config = dict(
    n_layer=9,
    experts_per_token=4,
    d_expert=48,
    router_score='softmax',
    tie_embeddings=False,
    batch_tokens=262144,
    seq_len=512,
)
Below are experts of layer 3 (counted from 0) of a mixture-of-experts language model. Rows are named router (the router's row for the expert), gate (a neuron's input weights, with its number), up (a neuron's input weights, with its number) and show model dimensions 64-127. Each number is 500 + 50 x the weight over its row's rms, rounded and kept within 0 to 999. Numbers have three digits each.
After each expert's rows: "mostly gets" lists some tokens that are sent to it at least half of the time; "gets" lists some tokens that make up at least twice as much of what it gets as of all text. This comes from a sample of Wikipedia text that the model never trained on. Tokens count by the router's weight.

# expert 46
router:609459476545473407432449530457514463486478391473554537478526565569478551485550568476464508480524504536523492474406518499567479479524481470489434458444594544605575476526587496563473451522525425
gate3:459563595496448457524437594518452542477490530474540586517496442584495442406451448586596457520436572581441489496514473488573531466522449625486457427509476501407363472484474449485570413645490494
up3:533578498506532511439421529540509465390408481488534537561435495412400483469424550578532502569499496480458460439446470466520476467493521405514440505430619500559470552413475454459486443487509524
gate4:467521613437539512604428497537440455545424474504436503436432509541591557474465510516494442526476513469545412442560544586456413487504477443444484469452503518441551467500496565533558423515525606
up4:467515508495521407495573555569434550454592401499597446546473494522443541401481482412470545439451506557532550463511467457492515484468474449549580525492484516501585512446444546627398480418482393
gate5:630522612532429440445419544522448490539533506497513515571430518497468510516538522462498503419536525463392486618467479543500397510485590448587482483582534563500414571553518536509520520480490553
up5:545473488597504422416515525517443455504535574430518542503470485546467469523615544422515583462486612482427525628450493562474444553538546474516504429523533496403443508459555615525458480604514559
mostly gets: "ations", "ics", "ments", "ology", " members", "ities"
gets: "s", "ers", "ation", "es", "ations", "ions"

# expert 34
router:574449434402510499483447539527520545500499509444645559534538540544527575441417606421527422352563531575542510510384492515560462538495480484484504508496557547536511488485523496517418477557546505
gate3:385499561432452616510526549492470479532561459507494490483536555473504574531480548511534497471520457468552396430501462505587483517496420496496413558527440538558513512484604466479468500447450521
up3:526581574489466482471496459539539503462489475477537533463413482565519543484515527517506431459540461504522553502489494508443544498565512475510559586464477459421487562478459534499554487587543554
gate4:469495475486542481535453493519517507546487471475480540502525493504468400435413437453413462501546536496497480436502543543517578513509539553534525499516515481458556460398466452482490537478533565
up4:517469465477527504488493528512490467458479497470445372498559423499620505497589515443465566587404513470528456564527469461471573444406472463456502545506443530508444587504462617486566480474487520
gate5:565555452507437572533542546544532502435499489512499438472545628567376562512571443457532596571589568499561460570399543564513553566512507509485603524569436496461554472446475522475560440557599478
up5:445451507461424488491561605567464510484484582586523480463451517505522545556515510542488430471489430485451475623529447512461546512363440540501487508452499553491529435450543503508530462589425574
mostly gets: "\n", ")\n", " |\n", ".\n", " |\n\n", "==="
gets: "\n", " |\n", "|", ")\n", ".\n\n", "=="

# expert 22
router:538448455433495496490565500547483477538434464458446473560605459535487522455529602454478463434581502479627595447534401583541504521540420495500471510368518506419478460537496489519509441517504461
gate1:484511490512505583438418514375552445501596552493473414571554553481510531450537490502441460503525500447479582495544530611523518491538439588465532476519479425614512470591541543533492444520597624
up1:630493490509468450536500551555468556510506482620488581423484478448537592491525576451544442472504561597532493635445548501479517459516659401537481526570537522444405523408469467445432465502491426
gate2:427442541461421530480509510498462523435498514559524533427555534513535590406592472512398520404630576520508533615574456554563509481574547508530441498465467513436600419497540550509571451508488488
up2:438500489455384574403505544425470471431496532424427495474567512542483479394578428500528497438480543566524563564550472517518504514500488493500391445463510443489561541511573523598563497530534478
gate3:571457512541521429409475450596454448512505532444442438606450524490425555472549515527511555536491555413498535520545485483564486466500511386583505532503370602489445546483513469423511470549438463
up3:586529529551489438449509530559462409596472476433503486526480460559517569496576452540420543550557524479479592557476509512568491441499487429578495538434394533479513571571518465385501506504518494
mostly gets: " —;", " at", " ·", " attended", "At", " |"
gets: " |", " at", " in", ";", " from", " to"

# expert 12
router:573528483542482459478561497423541449503432408538555541506585540508497482410521495492510587526557516573553578473518502488490519453457463384533473494514518534543548441527545457558415484527541464
gate0:458510474592430444507525431499551533525510451479533470480505566429422526526586553474462561473471508526454525427445461492488564438463486569516477494505472489535556520484542480574531610540563531
up0:542488557430587606550505481465507453508550520453524605531494383551579460459435505468531464522589536502519512524565590489514442523580500450523499538500490466459462500552544473499493404468438556
gate1:553663561536527538435528452442371522473551591580515469473514469556498493492528435533572573489584491484436570437525457454589518476527502489480454409497472494492555437516529481435566436502529568
up1:451449436573535509577444507552601459493463447445511442415548499539507501562487476473456477573414494456482456465508455481402526492533561515575437540477511473550543467443399525534537491503510509
gate2:494437487488525417555547440434637561502469516487533514517502551498531522458488582576530568543424500473419447519462575437505511473505464352487473552570509412432484498366523522446447460537434529
up2:493548511446364529558489515492576525492503544431523520494559405426523542534502584585454481472522579488418476513531482485584509545548493554423551486485556474496424492520489510566466538496457478
mostly gets: "ass", "ys", "ens", "ons", "uc", "ris"
gets: "s", "as", "es", "us", "is", "os"

# expert 26
router:504403431584536484413403489407556571556499527534462473534504525526467460519537604445467435545482518494522438508437559569525484545516474463562465500458519556515513501510524514529437408618542494
gate0:556506574512552520457491513493495582489503540514493534514550431418454400431562502482529530541414452449445591463460524410576473527412531507540501580469451422624504483494513462563466467476432493
up0:479474459522536446568490473478528406488470500524520446552466532445587523570407486524510443486490541492529423476510481570464425454504482483481495499548566543489429579508492530497493439453598459
gate1:465481457659508521407590496464589543568477580446445486511566531464469491434453486516478508523549504586491520454513452507489545492394476332551453548413486485538433560614519526525534527501597483
up1:519461563337515401610491422536532498461465509571513533479464530539565548470456439489439568469451456480511490516495516504488423524522435578542446502597479420485530569439461457513497504437409492
gate2:515495546561458504381446493401528414445516507469462510475535421580472491467527550415379485450429563447462582526402510511620579551500509545388418552539532584473578496526517486515524545559422577
up2:438492506508525598513482517506395530428502467468491493416577529488527471406476513512458447514476457519487476399443491427537509512519485564447613410553481440535523594506524479623474537483534469
mostly gets: " some", " more", " However", " most", " what", " because"
gets: ".", " that", " \"", " not", " more", " most"

# expert 10
router:487393541481548466488557483449521509553457446521502551583457543547468472468514514362516417518456502538514495474469456586548513516435489405529447571526551518494500487583553392562518456528505479
gate0:516503488465499516570492494501547548435514415520520548543493429527545461553443471420499442527452445515521562541469440507479463531486599465538494500493552475525452452522585485417472436516499524
up0:479526577491469595434472539482505454490472489480478434437398532480498492508501506583435523624581470472427484468540516539484563461433467598494484461505483640533499560481563527440554481477535481
gate1:459590584416492561475476468543422543624482456434463551517561565690525520374519450479460511455455476553491488515428499484471483537502557448489529502493487527475553484480505410510549507538450493
up1:549542468672474437546478531468546506480505539508548492516462393452435475438399567463484522463545579366563544447462428478540527515525506525476476454460601479505500570542478564490475545486490558
gate2:474439540460504578587510553430453397547453565419502576567384493501476485499555532544484453456553499487590461510498456506482449532438550433451510514549462503509446513535470502515475533484498511
up2:570615453518600527471562590563458529496498565425484411426517455492549404472486486552567437533492481526473497554532559462496537540492446498440547516514482470575483475406543511525483492516524520
mostly gets: " Le", " De", " Mar", " Mc", " de", " El"
gets: " K", " V", " H", " S", " P", " G"

# expert 13
router:550523534479483474467524479544515477518464498462537574527419442576494545468450553431497461509526518459526542480470462502554429558510441499536453481379498477471498480523521519491489495525534464
gate0:556528493534523482439475442436511474501497542494461455558441451424518484473542527468482414497462552447481482557571500431501455490469405437614577410423501360433491461531461478548516532504492577
up0:470471549467493496497502459606519473546470499518501397449571501494523519531490454503512596513473460534543539545430478567591521485498554537472508540622589578527476534537494512431529439409539546
gate1:545480568528501438447492459526547550541404539510580400450392485471487556472571507492498559438445434544466475632495538373537397404466478536535479518515531502480468442527422532401586533509460522
up1:525500494530481527504427465501536547521532573541544473446416603513453430381491489560478579485507460526481450609495511551556521515509531511449558493462474505514608530475525564411512447518516562
gate2:418572516511518540525526510494375451568487454486445628482493548485452495514532476459489561456498441428572450408493638490463503525464409520541512521480533419570475524516508425445541607343538495
up2:517497460431474518527455517555496506510537540456396483405461413504519515550543554508454547511460554491552447498534467533630416491524477517506564583481420479502515447511448582400535440480507511
mostly gets: " —;", " Votes", " JPL", " %", " ·", " MPC"
gets: " |", ";", " ", " |\n", " —", " –"

# expert 14
router:510426475574560484520549463445568561524423486453517537585458506519510554491488506378599448468473530539507455487448522583502467509479489460538476475516529571514551451585494437592470448491525493
gate0:537524393591506514433551481514461490571554529491479536500524524518515518482430465480519548484466449447572515601512495586489444570533527382471513434444455424533498398508417505581495549418510544
up0:516568476553552468529620529524510520529526552487504575485615555540463471584429500520527521509462479443507528479510585588481468481598474504560539439469492472552526409541494470498415552518484487
gate1:445538570561477359470448577413479491479462465448538608497522528534424470504492437461493497530580475459473505483464450505434519638498579526507522490434513541521555538481456540500498527473500491
up1:485441491545426548530552365568486526608462486515468465500543375486541468566509569585418541528322464570444511516504460551590435500439482412541475526478473507481482512545538414517586528463476475
gate2:503513508475620554430437437473498450517460516513451503540485549560517395496460423520542507422577462514579439555550522564527444446486599487455565461535489495503533500514522503444382575472486535
up2:565512616525491581537571463506500475592500522534470539506514502574485489449546376504463449451552492556585516517477510533439545439472578615381514578555450429453491526517508458498467481418622581
mostly gets: " D", " G", " H", " O", " Bl", " Ch"
gets: " D", " C", " S", " H", " G", " B"

# expert 51
router:550519425505528496444429485432555495555461488496472546568557476537481453459561535458530414494455475541561571485535436504550515461428459499525446492496483523472475466473496519531484505530515435
gate7:520606417501457464480450453514523465466464484555447525519538563449454454467538616550499479436501429489550534504525508517561486540353504595469504445587568493473513487433518476469391494527546452
up7:408453510509455489516483617527433528476579540514568495408582465468568544500445536552433557571543406523463492530486563493460522487618519609515536427383441442459502502486532524513453472520496500
gate8:541433472460470479437571545489541545602441471448547497550503484455449508469535571450509446596495493521502493577481526548486438488564522355455469464478451519472457461433436548424533544537485540
up8:569501472454513454513488417500516473489525520474469499465471478550491466537577527530540435434530541541494508651519574448466508506521564577487493430551549485517555510474483478510371472516508509
gate9:480670495531441489450411579601544505466548498522506479500578422488425408388579445532534533526471535428467566447466497511422487552497590576500507472458453513430500437494497456519502481492452491
up9:552351573501563524572618438456506419487564544572506512515534565428628630506512526539530477548525461542471523569578512505549594475413487465424497445409554552526421574474448542418518547469484518
mostly gets: " b", " t", " p", " f", " g", " s"
gets: "–", " f", " t", " s", " p", " st"

# expert 62
router:523483530553555477431494507499555594493445499506560534551468542495454504469488544464509508469524522510533418476518487611530594578536465384502473456405536561506555453521526429543459453509508418
gate1:559491580610457596547437508503503514529459438534481539519516550526416464372560460462490488548527521479536458485482536490552512597495510526460472436526573528468463557413506505501499526569551424
up1:466514493577473498443433506366502533562517473569476500527421578494396496506623445469442481599537444446420471535483535525543578494514488441494472413457513514524515597349480505429434498523482477
gate2:482354510530524454546541405422579503506567586520433497467458441436495492589495513596499421482538415549584417479433473491529426479534542604524473401443543590545544486527484531535437486469475525
up2:552502448505523503608526497439498459459551472495568469503591554495459444457489488508482513470597490497454423465459466449475451445490579515503534448434547614442519449505532525503583575496474592
gate3:445530555484548446541476515438529502557413518470475493464499487532524482492543577444572479526445510526475416494522486502544483573460534517528478521461477482505533509529411452527556491420497527
up3:513450551476435492446507491576511447518484469555493546534472544479492573496443496463544433432519521500507549452496533441533557517508481459500518516400602487523530504442642511519497431525504497
mostly gets: " was", " is", " he", " were", " it", " their"
gets: " was", " the", " is", " his", " were", " are"

# expert 32
router:511479473509466498462509532453554471488430428554516585509596543474548531462496479420496518526517534567528594496525472543513510425474469423559495494492552530534557475531497440533416461509575475
gate0:493520441497405498551548564468546513517482444474478511499477435494483493511526515439500615459480511568442502536605589458423507517473431534496523487539437593471421428498471540410483658479600485
up0:381532546460613514442453504427479485452516477538536582511415537495530526487505474527572584414481510482492549464565404522456483469561493525469553539490534603496472565504484367466426579474512470
gate1:555548519571449516489497477504487509498463525436525469476526663498499422417468549461534472451563638527486493541508523554465594396465484547611526579521484483410415396484624567510524491501523477
up1:576454501480479522445499603460448518532533501482499537489533421527529499601491481568515557486486378438475532560470498491596441480548469447342501492519532516479541513529488469523531434523483496
gate2:467534448513556493460560459451614480443520400626462467469443526527499458511557511512530457545549545532556555525448466543408476462533518536540474516548526501495543531515448450457457464499428557
up2:406500536553530453445537476494550461464562532538491471518479483486489507522617435584455503505562502570562514492475517497360491464457518547519516565494435565565556522463501493441501420431447483
mostly gets: "z", "gh", "iy", "ș", " Rod", " Wat"
gets: "z", "k", "h", "g", "t", "d"

# expert 41
router:594400457401523455437408570477503467550463505468457501495527581598470555446446485449565502544588536514536537505576490529533600532536496529543457444377552557547546447507562454559504428560548437
gate0:530556472566495504514485434488531492469483432422457449461518535592495542506517486420460526503442483428516538428556505556434493495485481517473572493447428493544376470543547451457405460520497421
up0:503399558514509513543577504482427553522493462452535532529568378574507543396428496504547510487487470531472457572455512490450462419510500441585529542481517611533496560444498503494473479491536551
gate1:511462496453461514533471553522464564502498465487490487528512545579561456528468444429510500518514545405510491566531496586466558571531409433529516467546582505521466457531410474402478536463566460
up1:494551522530562470539422536473462460500533494473572516426408403471479537443504550481517471489419432554493475429513519467450414453437483513484526529456479488559529451484518493548529407459412492
gate2:507552391454520528544489555399460460556491543500413463506534477514411507491561428459521473488497436481525480575553469539506457541434482422520521542527440572571492511482485398579531486440464582
up2:406460534559484559500589457579479508598468432527432469603501560450565555459511555453468488464473473495510461456478486521443572492497490555477484490483525477423426443431518630482458431479532442
mostly gets: " made", " used", " known", " won", " released", " held"
gets: "ed", "ing", "ated", " used", " released", " made"

# expert 3
router:473520419439448470505456471544570465559472469439543616517594512611514541496550552436511375457511514451613497440458531550556488539512491494516488475500517501455508473596572431548500413574545447
gate7:513579477444484473500429493498568443502491512415483550561597525505576433468589554462529387537513544491480573529466471546578528436460450512503437427493491474548509529474496463460428526602492521
up7:518492509533535522479474491509493555531472412564534497511426519492502560457398463483453597462526457495536500459500550534476429570545441461474568570484506444520497491445572512531493527429551529
gate8:543533440428562533543490456467531469494500529451526523526519499492511523504415472543492499526427544400567442485508501483470492473487475608569590471498446497496517512436462428526506451410599469
up8:476524492455493501514516472495447456385487438481578520402548493514493562463467457547556488483513463461536546530483498427411539473483443590605598470495405568474529502496507486443524432500632511
gate9:476515545462516473433566491574435508558421507489496556569549570426513483506477492457483500471573507469510568481377497528488490502530465478435572504394540518561492572392501473553611495523511504
up9:539544569518478575541460548467529375483493532500411454421384435533446594445479469528537600493508585537591517490524583456489597496443478531448540568545488444471496506529526501438474521508432440
mostly gets: ":", "):", " :", " &", "',", "="
gets: ":", " |", ",", "|", "-", " of"

# expert 31
router:500405407405531460451553599528530412551481467508447521555533539544434570441537529534522448436521593507601523480487461517535566547459454468511410453436539567433534492528507446494463389551535408
gate3:507452407405456473508469465494539485461543543545536554455459517272528512520457566563470514538460528520438529429490450460529498476503535480632523543482539488573416530625512485561439593495542487
up3:412514564445582570499510534494527490424507532510429487593486507549478598449476415444567558439449488460503414549470527550523522488537451564417461526508570480505533484483431500439538463466480455
gate4:473500508466477606473464607528472512541480489506573407562507528545573451446548378497483564478429501412479436518487512530627500495520465576496465421535532526489497567489551452474418462519455456
up4:472572484522499455474505520461587484513447525530524530555510474449542522573432538533562483572500561514458508512582411553369489401538504451514482577461414480520412443539414509470439457521457511
gate5:624529450465540387484462464517418444511446512511516459536551379517561475549489452517494423454573565457507539504585511541455450469518406475483480421548499521490444543435476498525487469558542520
up5:576553462416475394498482545552386439446571581564527450474540481517518459483515499485558457551451566380505435468558453410524494484448594531563534444523512526471482409517523466540472391416479504
mostly gets: " on", " in", " for", " into", " between", " over"
gets: " in", " of", " on", " for", " to", " from"

# expert 7
router:580461472456496497466441520438539561508444563448549521526558474550529534426457550409447369445578510504563543528444498553562482545472497459532510552491530514502505465554517489507385454560510434
gate3:584515627522538426478499479508431466482553466525432469560533462492488459472470495500540461538528458546465537423485564523481481567481454512511477478539457426485550493608503459502500449556526477
up3:483510396529496533453437509510523484457500466427529570470441552522538538516547476498463533422469492464530492486564461476470483536491565471470515485459502548506465510422519578541545529486437511
gate4:531507477449402524522452516449538480415552520549527480412494625444446439459506431511578483504547555529522547414538570568519479494451530519507526580530457561574526457537625463606613517456516510
up4:488473510410405498449535589412445515389497590486557459440489578494459464481524432456504507550494499490536541501592504539494497560503575547493544501504498526535585482505601487600555482446433449
gate5:512451520552506559454328528549465473485465531476531447417495529452472521474538513536500584477487492464473397524494598643507521483408571527491499453458517581478572438474521546481473443467432422
up5:442525471563521489501467541380432500458532491555446512516482502477483540388526500489621458544485504415478464481572481550593480409499437467431436553609550596569508509479459539454535442533504446
mostly gets: ".\n", ".\n\n", "\"\n", "  ", " |\n\n", " ===\n"
gets: "|", "\n", "-", ".\n\n", " |\n", ")\n"

# expert 21
router:528510520540546467413498478529502534509461498453536527579476471537585487500488529468547353460475563503512433559486463561507422449476479482489430432508582544468507387549497494540457469534496476
gate3:477491454598452544510441529509463505535379524533534466494454483595458513485490504520531511551488538421547500418474527479516407574432548377527653468504503515600536491496520607561403465502481379
up3:514499566504517521416507480419541509414507480521454484508534504490486631567488406447482447342529470570487498596506549484535555394582518554498488528488443523576508572487473368417600524473524525
gate4:514552503501397560498487538538463513548548571449522471491559512509587434495491569516416413524465486457525530438476530457497543492492533468481489530580529570555508527512486588566504441604543441
up4:483478451440625542526514442590560500519497523488447389470508452559505523471491480570513552498525504539484494583461520497407517474453488463547505485462465524467396517544462469608422603617504474
gate5:552460584519567509455597468481514491533507453589510555537522487490503513570545468482455551504632489554541515517503521558545522495460496600438524462516454492546498509497486473516466516464520505
up5:548568629524517543455547479443526440481450498560598553527494458514573513526494461456455515513596588503509515618492525534585505522510449549467458502444516517484464534523573474520486499452500501
mostly gets: " B", " W", " b", " t", " w", " f"
gets: " ", " B", " b", " W", " w", " t"

# expert 42
router:567420446443518480501453458479531592533428468500525513587506532534520513492564434421567403485463438556573471446574527521516497391428488486552440507520509583471616444537543490538456508529509517
gate1:522385590497441361498448501626465455468486572484569509504490464463536510469508493460491525492546523511514549514548429476392527478468513486545573582472518499467480555473462525503497453542558462
up1:507557496436552603547437468457588459546524412569438520484479513531504582490484525517523440522481581421494410524502569483532454485625537544472438481495504465599460441470485479525453457416459536
gate2:625522460509538559478612498454521483542490561467526440479554483490420489557525441490492537522496518523520533358581463429423500349538419389507565473514459502456536484450542578413498489536510591
up2:483563500505581499477526502540520530461473535444443447509575493595615500474596499517478488459447555442562479544475436547473451475487498455616517541517537547533430490440456515559502510449526575
gate3:425461507574521551426496480656439563547445512478410486427490497420481433513569442552444520411598538544529534470512578463465558529465533488509470368621550527520456527517461432538592493577528525
up3:556481477405452534524490447469606513573454517460504492522465504590544567550576532466569508460495457443458419571444535489480406506483551596438525435502464549459413464465388445433533447554517448
mostly gets: " P", " R", " p", " l", " D", " d"
gets: " p", " d", " P", " m", " D", "p"

# expert 50
router:539495442469497439461515608486588459577503479495483503553544535494481552469469594488486400442505564507545516520563512495599551493486465564510427513410535574471520507512509446521475471641542464
gate3:548509521509494511440491581493494472525532398474480475448530532458542426506527493554493524544509527477529509571440553520505488431465455463542533480567607479402375473413478546429484460509455535
up3:574465491574531505409433493491442470489510481455502509526470565497467461601565464585499511507447489515558554517446503460542543448448551422580488484588576567436482535505556543472521483587391481
gate4:477477634612440569558480404493479523528520422475476522456489515455518519501511513460477408451479482379484504505549471477532487466573540554465500538436602463501564481560482478465513653553421521
up4:526532580510413555671480447489369485466442539470510517477552533519440455527516472502455505497463531392507510498430495501498567499542522578461584547460517419444580446508490480547536562509474508
gate5:536520454546438540490414480553501373519565541491477437463542500472473468538448495378457592535485445548371496537539474527504487425511477444510523525533545449556423503410480466546464524555494430
up5:397510514565449496435436455408534653509461514487564479496351458476486458519502523567571432473625528442513492486420516467540453569533477490512480530533558426446498570514511524517490514559486533
mostly gets: " or", " through", " north", " near", " including", " along"
gets: " and", " of", " in", " to", " from", " on"

# expert 24
router:562451543522561375435534566486473446518511468467433499579547605532441554512528619487463463411560596517539474438529512480517579539520440420473409432406556586541512496508575481496448406552508391
gate0:469478589533450454572507482568467475526492460475511476555443388546442564589481492489444544577441511494478512530492503498555499596527473432602461512426529509506463408530500503529533449506474512
up0:582509535513499563454503518447492497565534510474523488532464592540408589495532451399422552539505464407534478503506536442429494510619539459548475480479530616538513484534577478521521485457433471
gate1:577495481450510427483491507545422365551552495405518600450542541438473522513575514546515514564571517416356477477571478436506511448543419485491506465466510566547580424455522468454435405505499384
up1:475378575448469448532489445463539412562362419504515429555441524499526442497494512512513511501501491478571455510419497530477558466482528401556482430459541512482455541495490486448601432541549537
gate2:522461458521417459503565583486496443584438593419475473602527449560585556500454468513499330479470511516470501604517495469481488468492497550432396468487480530552524523457547512561570512662423478
up2:512456520468464468472556539536452568587479593495452510581520502567493543494439439497503429534487556511404460539526427527438444492540584497464460489436443523516550476409539439529553498537467429
mostly gets: " would", " may", " could", " them", " can", " children"
gets: " to", "s", "ers", " would", " not", "es"

# expert 48
router:489472411511619487437435532468585485495435488460531562516480504510570536440431608482495467445491472539478517519491444517540492425511426527542354475471569532483536505554557455546459497520509493
gate0:442545539473482478526578527449542476582444473636494522487531479461516499470594511441478448401488530517542494621474459580433493540509469603510480502469483461483486536543524511474522583471361509
up0:424562519447553484483658466518561445503507441637577478452585487463508527518541546519486515458470490506462480514445518574469561529534488496423476534428499483453478467510522544491477477522475468
gate1:492506426462524516505591495409523482536443471533490572433435506475571435441467552416568516458498488467467575585357499367468422436495576464527428512481550421509485479559557488573424555456522417
up1:552530511474558518594349466524462541508496554418536485549526549550408561568510443524491404565523460531603404419614537636484517504571452489528517451499427528479497508509501464488507531557475518
gate2:450519514418515509501411559515507499510581508573508609538584451521552539571578587506557562565329480575581582507493473537458474508471562534451456511548567401445505529531449513499544461508521505
up2:450517403392560493490532520530505479536523484553474525466544509505614510536487542495575606573407470489547557506595464557504518459542500492463418461522552426468476572543493433467506511581506488
mostly gets: " −", " —;", " .", " +"
gets: " ", "1", "2", "0", "3", " |"

# expert 47
router:530536369475502536499466544416535534493433495495529486553463551569436513463520512357501487505460544472542564406504447527559585472532503476627497486427601500545522471590567423567485515502605432
gate0:515462481530375557449545471427545544475458454478536539537416455575461452529401539473516544485522496500560486443550544506470452410511496537574494529463574497437537448521460488528567541405550488
up0:577529513438537537442526515498524512459486487501562438534471617547508503463478442542517500572480562434517540604487510574426572488447471443479482417426478573495518377538520541509522449493546530
gate1:476544519554591487520506501432527485519502497437565444475516484565433550607505544461530471552515514491545490520436524543512449496519476592497606394551515496546548436414459547522471512559473548
up1:543475473521528440497515492570449441516541590410441483450546447524552526461572436601482440433536551453498446499529576525556570469468443425495469461457460567507506492566520469488568375615460515
gate2:415412541492555392477532458461564507491543372510391441545519446613534512470500456509502428550465425496551559534442437494521470517445523486516515568483529542435462577487460487468556510519461503
up2:512458401445526551473562447409551557465489518506502459514474529545497487521499383486445521500493461463508604521544567459516585540461535472461477493584521518455522414462491548416486543544513379
mostly gets: " =\n\n", " director", " member", " writer", " politician", " born"
gets: " a", " =\n\n", " (", " and", " an", " American"

# expert 2
router:537510511559483418418483553451582568573490507505648595503514619498579532436399555442538494437506531524527423568589497606527550510492452562576491524420534505492506432542484443524433531551504465
gate0:508580470475468536440432482426515486532565509505556516430504497518514500516405504432515463485540475432482451543569552501481542482505478580434453489450450469430369525489532475541468608538555550
up0:450478462521510589472436525441563486528504503493530527483525593465470522532469497524497408510493496403489451547391527487497514498411482559536491593444500457421550535569512505441522584556450507
gate1:439541536509545514541543449385404490437544410546529511555512532600441528572458510389487494510404454500511540531551394495527580474477415498455522569438529503433514490539569412568469470412458436
up1:523447532478454515484462471406603515505561469530512505478445480519445493549489512420479542535487448538546549528480398584517561511477499434460481512527521436499544493523498402446446491521469506
gate2:509509431410520432495503433495511385467448533492529523381545505442577549508522447573544559548496524569508499481639484495489436429484536485553530505386524472467535481539566541445430514481474455
up2:485526592563478493494509606459432512491532444491549476558433417600471452530448504467482484530478458508538502539378526528455452534445365476476554446617503443535543512501432463551612482517568526
mostly gets: " The", " their", " its", "The", " the", "'s"
gets: " the", " The", "'s", "th", "The", " his"

# expert 59
router:523505466514552473435465531420575605557446536495555533512481586539494569406439519435628506508460502522560453444533500576494580526537438502590464444405518499529558445540535474532456498488491485
gate0:463483466524444511511476502520479555408547512348458510539600461523412462517536514521505531501457512505522519443534524508512521476464524425509420457485561590576463441413538499469458406538462445
up0:581511416574534569543480511557532509504533464527649446533547438500496548569465509475468427553501426487490382493517507454516510557596482497439445598437491475442444481435464442474519366498500500
gate1:527524490489512517490432412569452463452465548431491407450551563522423506530563603493414516517465453450421479522474567561473506560484569620490477486570504541555549520554524528553459482437525482
up1:438533527466520520519477483470547598460635457525562572588379488460575466511447515582492501542497559497437503480480417523454432485522432539514480570525419508475447442546475401597445509499486562
gate2:502490574440442505543425467520515520600528537442497634490495537474462550493456441481503498446483489582602501531464512488553487552559518431532425434598416466463503460544531534550376527477472509
up2:531522475484582500537554513513493528362480500434535475460609403542466488510607505557532459532534498436414453424521539468526475467377535571504523556508527502463500465495501470466594540485584461
mostly gets: " the", " a", " their", " his", " an", " this"
gets: " the", " a", " The", "'s", " his", " an"

# expert 35
router:501441404441581499407499518552507447521468464480487506497462586540455502453397571399460440498546457569518492467513462485572487462478499544498474529498525594604595476546533467514484478508546485
gate0:505518466431475589542600485527597550475482562446491479377506501525433449544548463469433417620466411485536574531541502480559604510518519518573468491522523536520528528525467486478458538492543534
up0:505426426435543633482519469441489423542510531471530522458494512444549537430504454603516507581477572583508491387434508551494561585576447566484556464423469493518437442477549489446582447471510511
gate1:476439470499576502491486514521449562490572499422522535546524477511467560456478546434531468501387478496527550512454438553501449529431525630521473464586415482515519530459419572437502567451552447
up1:550495531569402505501471467549533381493453493546442449522466475417479495496468457616503485522533513443499496444496560529459509511461541496414481539542453543512545512433510494515526461512490594
gate2:446517435466485508526572478573526386509429526492440462482466515470522594552494556483549467470513564437500519502473497468503494451455587585656537503485480503459508548467470456534535563474468448
up2:528450566425505509473513493463361518467527414510529508540509532534490506596420460584522496461508500572466472580494519497520482518483480467436488396497458501478470558475490538514511518541558495
mostly gets: "′", "°", "°N", " km", "″N", " ft"
gets: " |", " (", "′", "–", " ", "%"